Experts of a small language model: 4 picks a token.
Below are experts of layer 14 (counted from 0) of a mixture-of-experts language model. Rows are named router (the router's row for the expert), gate (a neuron's input weights, with its number), up (a neuron's input weights, with its number), down (a neuron's output weights, with its number) and show model dimensions 48-95. Each number is 128 + 24 x the weight over its row's rms, rounded and kept within 0 to 255.
Before each expert's rows: a language model's description of what the expert responds to; "raises" lists some tokens whose logits its average output raises strongly, later layers aside. This comes from a sample of Wikipedia text that the model never trained on.

# expert 25
It responds to: Descriptive adjectives and pieces naming nationality, politics or genre, such as Italian, Liberal, political, electronic, progressive, often before a noun like musician.
raises: "fully", "ful", "y", "born", "abad"
router [ 85 163 116 156 108  87 119 108 132 152 160 120 150 137 106 163 147  98 107  91 110 158 120 134 109 158 147 113 130 122 110  91  99 103 103  72 155  72 145 137 129 134 106 143  93 116 117 146]
gate0 [127 117 152 105 139 138 125 131 120 131 116 154 147 148 124 120 164 155 106 121 101 164 135 116 143  87 145 150 150 142 148 141 138 133 125 121 115 157 132  76 130 102 149 116 124 126 165 104]
up0 [129 124 153 127 129 156 136 137 118 140 120 138 157 142 139 158 160 177 116 152  87 174 112 128 145  81 132 115 160 151 138 112  98  83  87 150 123 139 164  91 131 139 112  94  83 140 149  71]
down0 [102 148 127 140  85 168 134 131 166 127  76 102 128 180  97 145 131 120 137 149 152 107 102 152 124 134  95 115 143 110 164 111 148 140 109 148 150 136 151 120 115 131 133 108 107 130 130 120]
gate1 [134 173 169 134 141 110 132 136  82  99 131 141  93  87 139 117 107 165 147 128 152 148 151 137 125 111 120 164 109 134  99 133 131 165 100 125 124 103 161 116 164 118 100 136 126 112 110 138]
up1 [108 132 142 123 125 128 171 151 106 123 126 132 154 142 136 125 109 117 126 138 177 135 104 118 142  94 146 153 123 121 156 128 169 181 121 126  92 141 110 107 181 106 136 107  91 140  99 113]
down1 [ 43 161  94 128  75 126 114 128 141 120 141 157 145 139 131 141 157 143 122 111 127 115 159 144 118 143 110 102  95 167 138 104 142 120 136 147 161 115 132 124 130 139 127 166 176 158 115 113]
gate2 [142 154 129 153 106 100 145 159 107 156 126 153 171 127 111 158 170 165 139 111 117 170 120 121  99 112 133 175  98 159 151  97 107 128 113 110 129 153 109 160 149 157  97 137 184  96 169 165]
up2 [139 153 146 146  60 165 130 103 147 140 120 123 176 127  73 122 174 165 116 133 160 137 108 145  97 115 114 112 109 119 170 104 116 143 100 132 136 131 112 170 165 104  96  91 132  99 131 137]
down2 [185 107 156  98 129 108 140 180 131 149  99 143 113 137 139 159 104 111 112 123 145 151 134 148 155 111 121 140 154 109 118 159 136  93 143 129  80 135 138 118 137  95 138  96 139 104 149 135]
gate3 [130 148 194  83 115 126 145 126 126 156 130 141 117 156 119 112 126 158 102 128  93  82 126 107 141  89  77 125 170 130  89 102 160 178 139 108 114 148 156 123 132 156 129 112 131  95 141 118]
up3 [119 107 112 149 146 171 137 132 115 134 115 110 158 142  96 145 109  82  92 100 124 117 169 144 126 141 132 132 125  91 145 154 108  89 124 144 128  79 132 106 102 116 130 145 120 161 118 132]
down3 [150 122 131  99 151 128 123  96 128 123 153 129 113  82 122  99 101 147 126 116  95 110 117 130 146 123 128 141 137 153  98  97 133 120 157 140 112  93 145 120 117 176  95 109 123 101 131 134]
gate4 [111 146 141  99  90 135 126 119 140 142 134 125 100 162 110 142  94 130 118 124 148  98 137 116 108 202 137 136 124 115 134 187 122 140 136 128 113 141 142 131 108 140 173 116 130 156 125 182]
up4 [113 125 120 161 143 139  96 108 167 152 148  97 140 127 136 121 134 131 128 169 131 114 132 163 117 122 119 122 130 140 152 128 127 129 133 172 100 105 126 142 112 160 153 159 110 125 145 107]
down4 [132 140 127 134 119 118 142 139 132 154 143 124 134  83 168 167 166 143 120 185 119 152 114 117 155 116 131 107 148 101 144 152 153 123  91 112 146 105 135 152 142 149 122 144 124 104 137 120]
gate5 [119 109 138 148  78 149 122 148 110 114 114 121 129 131  97 134 135 174 152 104  90 134 160 108 119 153 114 100 140 109  99 132 111 137  66 172 109 111  71 130  94 119 158 123 160 138 141 122]
up5 [150 163 109 155  82 123 137 175 144  98 127 166 105  96 133 130 144 173 143 137 111 115 143  91 125 125  75 103 115 108 109 142 121 120 134 162 154 123 106 126  88 178 133 156 151 115 135  82]
down5 [112 103 173 125 132 112 117 120 168 110 132 162  98 144 139 138 130 145 140 170  97 154 136 138  83 154 106 139 100 146 169  93 138 139 144 160 129 137 177 133 156 114 155 154 150 183 141 154]
gate6 [109 114 133 130 113 162  91 148 123 140 114 160 113 124 122 137 120 179  88 138 109 137 118 120 122  90  88 104 100 134 118 114 124  82  96 149 120 123 144 124 126 102  89 122  76 141 148 153]
up6 [101 113 112 129 131 137 136 133 152 115 128 172 110 137 154 145 130  77 115 138 152  98 140 140 106 135 187 119 157 157 146 171 177 144 153 103  90 104 143 145 137 119 136 216 159 102 120 140]
down6 [121  55 144 177  95  90 111 107  88 127 113 107 189 174 151 137 137 151 122 129 146 124 101 125 141 119 131 117 122 122 145 141 145 108 123 139 151  60  66 132 151 111 109 135 116 102  80 104]
gate7 [108 148 123 123 102 145  93 134 122  96 114 129 163 127 100 162 160 134 140 122 144 126 100 169 146 109 152 167 118 154 180  96 127 143 129  99 106 103 139 139 103 140 133 152 104 138 150 115]
up7 [104 153 189  88 111 149 126 104 116 143 140 184 126 130 165 179 112 122 149  66 102 166 108 151 184 112 139 143 113 160 126 127 129 173 100 165  94 127 123 124 149 129 123 106 106 122 126 124]
down7 [139 117 101 129 154 148  76 105  88 111  89  83  97  78 152  94 164 111 134 155 168 137 149  78 101 127 107 145 148 120 157 167 120 122 152  93  98 133 126 112  94 172 170  81 111 173 104 144]
gate8 [151 117 102 121 141 194  84 137 151 147 162 118 161 127  94 119 132 117 133  66  85 146 121 127 101 163 139  91 119 106 102 160 166 115 155  73  78  84 114 150 114 116 106 164 148 155 157 151]
up8 [138 116 147  71 131 119 114 130 163  92 127  93  50 124 107 150  91 108 159 105 146 107  88 123 137 126 116 122 126 123 144 127 123 129 131 122 115 100 149 153 117 152 156 119 155 137 158  90]
down8 [118 101  78 127 126 142 107 124 148  78 153 118 100 118 121 139 138  98  97 101 138  96 150 129 106 162 123 137 126 146 141 127 109 148 167  81  91 102 143 113 125 154 175 158 145 123  90 107]
gate9 [127 157 101 159 140 134 149 108  94 150 176 130 117 117 129 152 132 155 116 162 155 130 140 174 113 126 144 118 125 114 115 123  92 144 136  92 175 140 136 151 158 154  89  80  89 172 161 116]
up9 [129 109 143 116 146 140 136 132 107  99 105 105 131 142  75 123  97 161 139 114 105 145 108 119 122 167  97 108 129 179 147 135 118 144  77 154 156 116 110 145 116  84 196 112 133 156 102 100]
down9 [133 111 171 142 127 157  95 142 135 107 140  86 138 120 167 182 137 160  81 110 135 185 128 126 112 152 167 158 126  87 132 167 131 142 133 148 106  84 116 159 151 108 119 121 116 168 125 147]
gate10 [117 135 160 130  99 137 169 171 111 114 120 132 113 125 151 165  96 130 101 152 118 182 127  75  97 115 140 173  86 113 118 112 115 113 124 140 143 151 126 148 142 136 108 129 133 136  54 113]
up10 [156 144 122  78 172 100 109 169 122 120 112 171 120 150 137 104 142 149 134 117 133 113 146 149 133 105 102 156  86 167  82 144 152 135 128 127 104 125 153  96  92 121 111 158 115 101 159 111]
down10 [106 105 142 152 164 185 140 137 181 159 139 140 139 166 115 103 102 151 101 150  93 140 116 100 121 110 131 130  82 155 118 154 122 111 131 102 104 144  99 150 110 145 127  83 154 136 148 118]
gate11 [ 94 131 140  82 159 108 138  79 103 142 100 144  93 127 118 142 146 121 166 103 157 120  97 131 126 162 159 165 114 148 149 115 166 144 119 111 135 113 169 137  98 123 106 132 118  84 132 127]
up11 [115  88 162 100 130 158 143 131 114 138 135 138 114  91 145 148 122 160 115 182 133  96 168 133 120 130  92 128 107 109 124 149 118  99 106 142 170 119 131 123 147 137 143 111 118 151 146 118]
down11 [158 106  94 151  67 104 179  97 132 146 144 147 136 122 149 105 136 148 182 136 115 131  93 142 125 160 148 147 138 157 141  78  91 116  99 102 134 144 130 145 139 126  85 120 139 122 121 130]
gate12 [118 165 129 108 129 156 143  99 107 160 107 138 118 114 105 127  94 139 102 112  72 129 107 120 135  75 102 110 151 133 113 140 134 108 145 110 143 129 155 124 111 105 107  92 127 153 179 117]
up12 [149 104 114 157 108 105 144 171 118 123 123 127 116 174 126 127 152 145 149 144 177 108 106 111 134 115 136 139 121 118 155 126 115 142 136 131 178 147  83 134 186 135 102 137 105 106 153  85]
down12 [173 111 171  96 132 116 127 103  84 136  84 140 158 122 115 131 107 128 161 134 133 117 133 148 138 105 111 128 149 169 121 117 117 103 120 144 127 166 157 146 131 124 105 147 112 150 161 122]
gate13 [111  77 143  99  91 144 129 175 140 154 174 156 125 150 146 125 125 164 144 116 143 122 185 124 138 113 135 101 142 105 115 108 133  94 102 179 123 125 110 124 117 109 153 155 110 122 111 106]
up13 [116 140 122 172 113  94 202 152 143 116 133 131 144  94 152 163  82  87 159 114 166 126  86 122 137 147 171 158 130  98 102 153 183 104 148 165 139 159 127 127 123 141 151 122 140 103 110 108]
down13 [ 80 107 122 132 137 102  61 152 147 120 130  78 119  87 139 145 139 138 114 153 113 163 162 168  84 121 171  96 149  89 145 155 122 139  97 128 157 131 120 102 175 129 113 145 102 134  95 117]
gate14 [155 102 109 125 144 115 122 152 122 111 122 117 140 141 140 145 139 146  94 118 143 136 149  93 147 163 170 127 127 117  87 130 160 128  98 106 146 123 161 126 129 146 108 115 134 138  57 167]
up14 [101 129 145 127 125 135 112 129 118 176 125  93 103 129 117 143 164 145 168 109 134 140  61 129 110 149 113 141 143 112 157 157 150 142 128 129 136 112 132  92 166 115 117 139 107 141 153  96]
down14 [ 84  99 130 151  95 153 122 114  96 115 145 136 124 107 125 178 166  94 120 157 115 125 142 186 108 149 135 156 126 147 166 125 129 118 116 143 134  93  75 151 161 110 119 158  98 131 139 169]
gate15 [133 147 175 141 122 137 121 114  87 145  93 156 158 164 156 130 189 145 105 148 125 145 124 139 128 138 144  93 105 170 107 136 133 107 127  50 131 109 139 124 125 101  77 163 129 146 144  85]
up15 [125 141 122 153  86 123 125 109 138 116 133 135 111 117 146 145 172 126 124 100 144  88 173 130  82 190 138 174 134 111 132 128  99 139 146 114 172 152 134 123 139 131  90 121 122  71 120 118]
down15 [148  90 102 104 125 117  74 129 144 141 147 113 140 141  80 130  55 122 130 116 141 129  96  95 142 109 104  97 163 148 129 109 150 159 120 109 163 156 123 147 152 152 129 117 116 139 122  91]
gate16 [159 115 145 107 108  70 139 121  83 107 158 119 101 113 178  94 109 157 120 146 149 116 146 106 139 153  96 118 115  96 125 162 102 121 136 141 144  84 143 131 100 136 172 164 100 105 100 103]
up16 [129  75 141 145 129 143 148 122 126 140 125 112 138  84 106 156 124 108 127 147 154 118  76 135  62 182 137 119 145  95 113 115 109 123 112 141 150 127 160 130 123  74 145 114 141  61 157 148]
down16 [121 104  96 143 150 166 158 155 105 134 145 168  84 101 142 128 110 137 162  79 148 119  88 139 126 151 116 133  97  91 146 103 156 106 134 140 126 159 133 123 125 127 119 153 140  91  73 128]
gate17 [101 119 132 127 115 123 147 150 129 220 125 157 116 215 115 131 154 122 119  88 124 142  79 143 155 131 138 118 126 137 157  99 114 112 143 113 143 110 111 137 107 100 104 122 123 144 129 147]
up17 [117 163 136 106 119 196 140 104 160  97 162 140  92  87  74 104 108 117 149 161  90 115 141 120 140 103 135 111 100 123 156 184 121 157 120 141 149 132 138 145 126 131 147 133 152 132 148  96]
down17 [148 168 123 123 108  98 132 150 154 131 142 138 153 129 120 136 129 171 136 124 113  91 177 117 140 150 132 155 159 112 158 134 101 105 116 122 121 119 139 114 100 113 155 175 147 103 158 133]
gate18 [135 134 120 137 159 106 161 148 160 137 139 114  96 119 114 141  95 166 159 128 114  73 144 180 154 113 161 145 117 178 126 125 134 116 134 156 121 120 121 165  67 101 117 101 158 103 135 161]
up18 [137  66  99 139 183 144 133 124 103 129 129 140 114 108 113 133 143 140 143  97 103 115 126 121 140 140 173 160 139 154 135 111 124 134 151 163 108 126 118 136 156 146 146 134 121  84 150 148]
down18 [ 97 123  82 159 118 120 156 136 122 177 111 134 107  86 141 127 104 119 123 116 169 141 126 142 144 120 158 126 100 160 120 122 125 127  99 129 155 130 117 114 108  95 119 110 117 137 101 102]
gate19 [136 175 145 115 105  68 117  93 137 133 122 114 125 129 127  98 128 154 121 145 155  88 104 124  63 121 123 137 157 105 140 119 126 126  98 165 159 114 117 147 133 190 132 152 150 114 131 137]
up19 [140 123 130 152 146 122 167 139 125  98 150 155 138 115 138 112 114 144 134 147 162 164  95 151  99 123 128 127  96 102 128 144 176 163 116 123  93 101 136 172 120 100 142 177 100 120 156 160]
down19 [171 114 146  80 140 120 157 155 134 112 141 152 150 130 122 137 106 132 138 173 166 113 155 133 137 144 119 136  94 169 120 113 104 132 114  89 149 162 152 113 110 109 127 104 152 119 133 155]
gate20 [164 146 102  88 124 157  89 130 103 104  84 142 125 134 152 136 174 104 124 135 121 158 117 116  95  98 122 141 130 145 128 127 134  99  94 183 136  87  86 127 158 118 140 149 129 127 134 128]
up20 [137  84  86 149 102 139 130 144 149 134 144 148 172 160 108 110 139 117 100 169 137 123 148 136  97 164 179 153 102 137 103 140 106 137 162 141 137 123  79 126 109 120 109 108 141 114 143 153]
down20 [145 101 140 163 114  90 177 159  80 132 106  99 174 152 165 151 151  90 131 143 147 116  74 108 100 147 128 133 151 144 110 117 143 108 134 165 121 135 141 137 117 108  87 139 176  68 146 124]
gate21 [131 168  84 137 133 163 126  65 132 144  98 167 127 128 120 155 103 110  86 144 108 144 132 134 131 179 152 127 104 131 123 120 160 106 164 128 103 149 132 138  70 158 182 197 140 153 121 162]
up21 [144 157 133 128 137 113 108 139 143 153 119 136 151 130 130 116 114 110 122 121 123 172 184 144 168  91 136 118 117  99 141 102  92 118 119 133 101 164 154 127 118 154 160 129 116 103 134 129]
down21 [139 150 129 128 165 128 141 167 145 125 136 132 128 126 106  95  95 148 150 131 115 118 106  92 141 133 106 182 122 109 112 133 135 112  76  90 117 109 152 142 123 132 107 109 100 125 145 121]